{
  "num_hidden_layers": 14,
  "lr_router": 0.00212,
  "norm_place": "pre",
  "positions": "rope",
  "parallel_block": false,
  "init_mimetic": 0.5,
  "learning_rate": 0.0051,
  "beta2": 0.98,
  "lr_head": 0.0148,
  "decay_shape": "linear",
  "z_loss": 0.0001,
  "dataset": "wikipedia_en"
}
Below are experts of layer 11 (counted from 0) of a mixture-of-experts language model. Rows are named router (the router's row for the expert), gate (a neuron's input weights, with its number), up (a neuron's input weights, with its number), down (a neuron's output weights, with its number) and show model dimensions 0-95. Each number is 500 + 40 x the weight over its row's rms, rounded and kept within 0 to 999. Numbers have three digits each.
Before each expert's rows: "comes before" lists some tokens at least twice as common just after its tokens as in all text; "comes after" lists some tokens at least twice as common just before its tokens as in all text. This comes from a sample of Wikipedia text that the model never trained on. Tokens count by the router's weight.

# expert 6
comes before: "\n", "==", "The", "|", "In", "==="
comes after: ".", "\n", "==", ":", "===", " =="
router:523515492446468487487548526532450421464439475454577570500506472479494505470426426583516524472543452477535442502513472466485419418429485530504510502467486551476557465444552544456459498425522497575424410467482528481468510515523468560532468499468463488481528513482512491504533494521534492497
gate0:495455499509451524500489420538531519481532458480505457475484509451500511487525506491450484500533501494401437526522476467477493420534477459469491429467517519537505459555511527567522462479555479511431470497459514430473469602516441521456471504534543519504466481500429523514573593615547538486
up0:453565539574471513533505525494530507540493445514516470554441477523520492529570471508487525444539455476462583482512536514484517446443561531465488552560532622474512411478493505555503478565438518442514457488492478530452470582472454532481462493544496541518539527463478419483469482497518498454
down0:441526506561477538430481504518515448437492452467607524495499516522509549463463520534499421480529441449501533556496497523468481562540456495463536546502568457464516441481507552469497519507480453538465486449431473536460551550554529515508496557481496514569461474368470468530498543503501517459
gate1:574539476471481491523471567498486445495499489486499433435414507590530514509506497489594508418516483509552459518478513546493505512510489564542493585466448492461502579453469591500526479525454522568465544474459454526488534499509553553511434528505491593509484492432488525478486520475514528453
up1:518552506455494469488522486524469458485501516451559426462474492576546548472543447555549550507523544475527477584477494483503509468456437520462462522548490459469580538477558563487523525548493568481396453432475534458486530484505526548564538546426515535441503535484482506440508480537465492535
down1:483489479484492485495502497515498484589457457558434475464497480491530491484483456484579490552512462534529453414513492487493509518554466452486516529479472521526453515477447540609385491462470521526519530522493475448427492525530461513413440553534467442469529511401488509534558556517493562509
gate2:489539562471514458477550521481464435459442503489500500510539533443563433542546497497391569465475471460521456575531465458443492515502491511469545434460491507491533511536521560542535553498544534506442509468432461452520466457504530467475442503458440504448431474536543492504534448462561523551
up2:418417553527442545534471463506545509491470480583522519482532462425538466569521487491526487490553500527452535502484537447525553601419465486516536500541408467507497550406520523473525489546551466536545461505587474476514542528485481512466518506537504504542499476546471445463514529488449518510
down2:534508476472408509494518490522509556487601422536444511475483479484508491564488487461587476511497461502495498537441509502444493482510476532533505565451547533568477502544560473498565503447512467532462458537540531507519540548507408542527550470497467482444520463586447523587476544502527517559
gate3:465520508520544471505512538591474457491523444500497518553569504496565486486470448457442545496500521502502445530480492491490556552457427512510553526427479507464498497493415527465546409482573401597502486505439496524517494487444472467562502525498472489555489546535461428494479487435522541505
up3:540502474481581507536518516532497551508496474400523452554499457509521428505509449518454468515569504545475515588494507444496515495423442535445499549548481498501543439531464564489488505513483499514497485432531476461541521393412431482500398531481522525474471517488440491520468498485516557512
down3:470432517518488449508474461424405498482483489491555498477488540487538495534508516488548585495506513455496477458496592506518435505539412448521437569485468553474530575470491480538520397565535468511453509470435496479489482542464508492464520520492542456481459497509593484506555504531500475571
gate4:481535465533521500424482467536551466566493509569448507485520491565535541477478524472444479495526439551520493505477497452502523476506501429523470536483468567593518465548419591483475561493462527482523528496503518569418546492546499577493504509554506583491521471419511551459534544494471495541
up4:576452502502517471553453465508483488435451511481519467513530520457549454506510476491497509585569487507512503528572503520512484485419489498511469430486467516457492493471563518597507548472464516500466433471465437553516507577493426524433443458458515530467575568522434464552528522562476508519
down4:538462420493517528491564477511542474542454482540409528457470483414504558465552469406462467516498518568454496429502462452511451510515527484532488524455489448499487512526519525471450550536512408552528492540518499515497466531529473459461406528576559437510476481499546499497543470472466492561
gate5:523555519524485556452540520556548485623469464506471522532524536434473466509498551523461439517508489475541484427491452444458419501506490521448523514419394538485531501501542485487501549448475457539543472492481547560474452518557547474487568518540514491454552523520472455483567536494529523517
up5:541573536504462547483449483456503481538517460510567444520528560519665486524484487491493442478576454508547588469474529488533506465547469496520493510455472504405472490546422454507488487451518519519489542523546524534458463548508473467500521446549545456505481518499433483550492481500513500545
down5:530422454453505530464569459516521537491524605506438553570487485478526484486535495523500511489461488457476516501533408459526509431533427546478442477525460573503511506479550465480501527452456495445504507449467500501516494457460475561518463538429492488497434540455603528455473463575472506495
gate6:486577464523494526508543452454563474541483512498513483459505476510499473537520444474444460498526471503469496532496486514420405567483485492452529540451510506404490492446516533559527492424504461458474528479492512498389482476464475497478491516536594479549393482493497431413531494546532501493
up6:587582540564475542498506525473460496450538494457537425479496534502498482515509425552536531496512499501478401548493579534475505519503457527467498527419546552442500483454469572577513501469530478419519525477516477493495462529451494520474474476494513472503474525405477459452490502430464519419
down6:530503538515478544480504488417442525501485493518563429577516521460559479514477479522445498453466553466543490493524548490447478512473535493481450574490443483420456516442546563509533587437476436523444543435499514446462479459498474475498557429549527504563481550517472469505540509483528437523
gate7:538545410515510515516556460474500491521458494454514475422450499509480498507452449465553474442566415527515489490491452432464444531422531465492567513429427530476532462450421465457489482483497474484453527464462493470523414535532493529500520522459531492512474495446436544417483540534480508470
up7:515430522507517549521486551476465506539525514502541453492438438458515489440468492485549434490501483568523552430537399409509492565489576542492489525426510550494488491413484554482481470522467537488420479494504497481531440479479487486581466482489483521523436485471517552509542510530494518406
down7:522500498505491504506466520484494427502487464483642517541513524520489473501527448486567456536524515518500498457534462567493505537428542501485471474437455529558457404480502588464581466511453547480525479484542535497495560495495437534523499393530543491505430470478444517470537450497454526507
gate8:463596500519566544511483492513442496467480423439529489370529492504514460524503483466474551543492448500541466521446516494486464476548445514507534505470518539446488459466471523538424496508502550520521485467518580435467502536527594557540504543576498572506472559461478505521542504526533453515
up8:551427473517512561516446515468540529497445550539453579566490463489491552521573516475373521467465575529466530463507510513491511504492570522495484466545420455585470530526513489461493477493509431475509539515446422527516505518502500475518512468517514471560563453516570500456447544498499537485
down8:511453593497528517513451570501540484506479432516379465548494540536537523502501540495462541470508515586461487511449517501501484502512504501484516509461453498524520498551574539471531427476451464492512552533513457494491486551606437527494511521509506475468536558401509503409563511487484554464
gate9:507512508444544565582509546490507523536556459511462520461470530476535526497475436463466486414453427546470517453512470481544526469490564475598470554451480532542548503488507582485476525486523444528421469467437406483488542515536499554464432507484487524523532482521542486478454461556538513481
up9:482478444431497509465495385540462469529533539542491458607506462478500486567486559439548508521510501441506488506498474547439525551534464532482452472600551477561534561543470481496522505522459510500498518503506469445518481431474491409550498543515456484476495422445467501537442479505506483527
down9:516546441606515488503557507490456487532507484544482444532484478513486527486479506516553516473494437558486475549514493466490493473465493483488516452461548512526510555417418420558498489499494463546572616596554536464532443493439546517486513546454514475449488494533516474462554454500505507561
gate10:409471452495485534497504412496496508454504472534475494476522532580540529432473556447462521571552481577528496559403511463494545473499440504520511504468493490536524455491475527461461469506512463528461495440461453534452482572580520554517533578475502501459413475554472469503532488546519532506
up10:526485499488493529531498531451508543510524531506463492523471545440498559462477472512615501448530494499539581402540427517526465568490476511504519483447519564547565517445504569507550534500471588515446525436471493528431542434536536518519479442500476530502484473483538562456499417480509505518
down10:507478511513462517512489499481539476524568516521512496471506424510488533519552504427472526601483446559528557513565455481524440559474479429421505556452529475529562528518432482485475552560483511501607539491470448538505479483504495454528580396500524544551470480507517470485538458495517517472
gate11:513482513455529472496496508505470544501436500474466470437516549463498529526459436461454494455513481507502410548472447574569400440503441556458532545465495518531536370517524512533539517526515461554531498472471467507448452460529568484469508498499454537449509420516494508520524513553484470440
up11:540535438522549466470450456451500511491466465505485464507540507470482537534531469505453479584478426466486541546436432509523459458438463484478508525485422488542570482512453498541528453531446502427487488447422451559483441561553473484472537501499536517467472551485436533412508545496514546536
down11:562474465523497430533415465483476591530452440471520460512476543477537490504495452423525507501490475453445480551527497569475547506520483548501511490528460545482498436483521470501494450480500500442549525540457482602449451515546506522443475407466546460499476558449517549498494455588510457499
gate12:488544515580481508502543572495489492555519523477522430521509514514475558491471427480469512433579457496459402424489443457519541496570516562498548533487509474486553436538544560494479493505523479552516574431465474509465503505490473522566410552468512498493531522466512565504515493445490483436
up12:504549520505494504499501452485505487506512545559507573505561591402481461466558515509460474591551516467489479441522577529520514440508517530475594506461506512534458452594491487472500477506501429455524538526441545521494474569498496557448525491486546478550481564535454488492544531481554525447
down12:487450511496587452513479452489439465455469404520539503504514508442488439533520492535470542486457513489419484504481542511613475495410500502475555458428556457495470477488473490511558459535481540523571575473471492558467539486485528570476523513444489473496440495465499529465563510435511511528
gate13:567500458538560456522505436509514490482551533499538457531475469507473552549548454470490508513485488517415503571513508586527502501488478501419484479532482508438524436538521504553419538468487493463428500479529420514461459510586507464461444519498523539582553466441448533507548561477524473465
up13:580528581480510484548487452460493442489543457416553519492559540536489473501483478549467503521494466497570487494486450506532469503437531474516541531430415500524604548535483544510563472483486526549450431507570536539519441546544481514473490462437538529542485504501536441436532523523518481475
down13:498479470562463515488476527425519436540537542479498516524491507564448561489472514438554422468485491430514503497511481560451480435470422565503414536527542474470518505541507460519504500487521488528562519496552507519504456527440522482466476450485445543537590515445559541500506457593481528566
gate14:491530423488483408483528444479473446469504506618480409470496524492484557546493549479426520531514431549517521517505449491496502485465525479530466450474487532475529482567476501491569520440502453550477480470517520480440482493599492543451493510528432533421493486486494471499503578549477455449
up14:458479554482499564507502537490589553538535457529477524495485446546449540480569539490478397543460504504583513492514521490507476539473468506474451542508545516504457429489550544474557485514510475495585497568430498516498493520506501517506404533488478460615451497553513460530533533475533448526
down14:484533474542579521476471591543520559525522551456534440500483467549449524456516496466555473453515489520475428526474469412486505479535551539470578511481474496448492525421523573553512542503490476480558595511572515484525560465493517490474439498501505556538499499468547456473422503481448506475
gate15:520444473552524505522549448476527515510410570470529497521529518442511571534455469557584513552553432459532406506508492473521474481472419532435488457500496430489538460496511438458473511494537461528500480515455449528521539417539488522551492556519511525471512478526526484454538542537589501529
up15:520505411458470464424544534459491510539524460468502530470473471565445535513488468518449422525454542499565568520487561562469504466547518530400523531454518489432479577538551454513448535473463445502513492478498444535495533482505471449487479538462452493479461424493512482489564460474479460559
down15:490524533470489514522585446494479518471520474536436537524561509467460491491512555528487521502460540476506473512517433547495562488469466454513462433482488476476542553562480526413454514477443526524462601541467526472471490475581580548453454586502422494490519479574501519491448497494466575517
gate16:636538510547496494491500432491457409450443476467542509519476520477495466567493517486525476562511467465511458482429539443533559469531454486485550512464455556458526518464432504523497469467580466550441514483502483515474487484573489478488511495424496495493431444475501517460556468513440558526
up16:483454471545516519537488507488462438490505533479501489510429518467465486539587485466474478457503515464450460429452583386524529472476468489522503443526455530504511418485467446469499488519627489523460470491450538504521492505524434543527500486498545465513481512391462562443498517493533521443
down16:566517461535486476489392491520348504510529455526621482493526443444519503517512492468460498605508462533503477492477502459468548468528531515482532501478456508496487499477456551454504465481444476587399518514512481488502533448516508473495487449491503527446455513455496497511548535526517466463
gate17:511510437503517507550530546506521547488483469518510562512392580577496440417495496556506483507496507464421552523507551579474494491515452475526534497484517421476440420496486547478541531536480468495545518576509489513476465534548523603545512522516472453502444550514449532523520533479517548511
up17:490513458551456459500556566502537535509546507524491467566517434550528476468516518466535540415543473510501543469506492481471554452489511511465504480535548467521560557537471554517478508495458554550536520478604404392492482471518472411486576520505454455486512468517492541523519527522482480575
down17:520472496525488390497517526495489498452468450558533522446464609504506442491554441504450512493518513448517575505569564476435484530531555481545491550492442508497479486507507406502488425512453484537481536465540502576525578463444526490544513498476541525492516541521478525543480471469479447428
gate18:519563494527466519587517546528499498506539442405490489478481495559526424464514464509567513492516449468445503469478500490409516505460463532561506543472451474429504498425488556489498532550495521520504533512446495466506555556523503511489491594440528489494520501485507492418490572443401496443
up18:546543497551477506487455557508500529501542495457509475475468474558511471443498413585521571511543487560451562479527489576470451482483537554600508559534549528528486519504550501523505497551488557483459526434537490513490552495482514468504444470396462589502568542542516498445512500481507483484
down18:539528515580488499502515543527527507482465509508554516545463511434497491456479491508434510511471483481481520528531538491440498505471460466518620510529510548502438484477513479527484571526559532536547463407458542502490521544507458504532399487460449488431562579556514392516503522537470513559
gate19:487458489514516540560483428547553457475460559485531506505534451582440480462554499513411562457469521498471476550503458531518492452462531447496528535580462460538461471488489453529483524485546499571506480531538546462495499510570475518549425473521505611566472477488546472499489536452501459560
up19:555475499423578502505505451493528532485489449498452541511477489455465578464460462505598498454529502514484454505538447512484463514512445451497440468519572461538493489475455472492549489396460486485524509509474516549421542482454515423444537499486475515451501446509560487549511481435564417503
down19:504454500480395482536462570484517480481530478510463462581558534461508433457499394533409426466457435449479427433523452469543504524512447557506494569466475515522480481500538512530548473518477521444513563449547540542509456515525488459517502531493465527501475512448551502529536522503478513469
gate20:482420494556546522506540480555514486497485480454485497475458478510487543459507537468527510519463567576405464430480521462492554530454520444507483440499527555541508423532555469467464565527547509555456517561456485517561449522498537490548501556520456574448415539514502472517487494503474495414
up20:506533425551484508414551499561486558474459427475512516433458453459495447426544553548493494474512514547452495545470564477514540496445399494477507454498508600511518432531481502508547486500468516488501504484520529562454530567555555559506496483467511484564439491463563457488515500480473503499
down20:523474526533421481442527521487388497532480469456524515497554497547498514506497464474509492486494541506490551490413487466514583502448478462458591449576485441488567553504510486535556514510468484463419421520500439535431485442509481489425587521507481509527487542548480515501455487481488466533
gate21:397442534534486551511494432591505394512496505506504509502518522536510458483539539500561538516503518456434514580405517512501536500545479488542570480502422493552477480439460448512532496459518452512493447505471492536499539507463531525501520495498513518467483467538416506558491561581532526554
up21:474514464486454582458485489498501482494540467553454498490404507475509528502568536482490501559514504419506462507462566509536506427545531562520544462461534492491495464541499496475487459523431455457568459467446509455462540500470509502550473578526465490535619486487444455528441466497430493441
down21:465482470456428386523478497560426482519483487553474479493504519481503474524529514467529537549519586539576526502539545484503482492443509484394415478444486531513561455518491517518492491509477480563542441544478550501540494441537495542500570508539536506520492517581447461488422536489461468497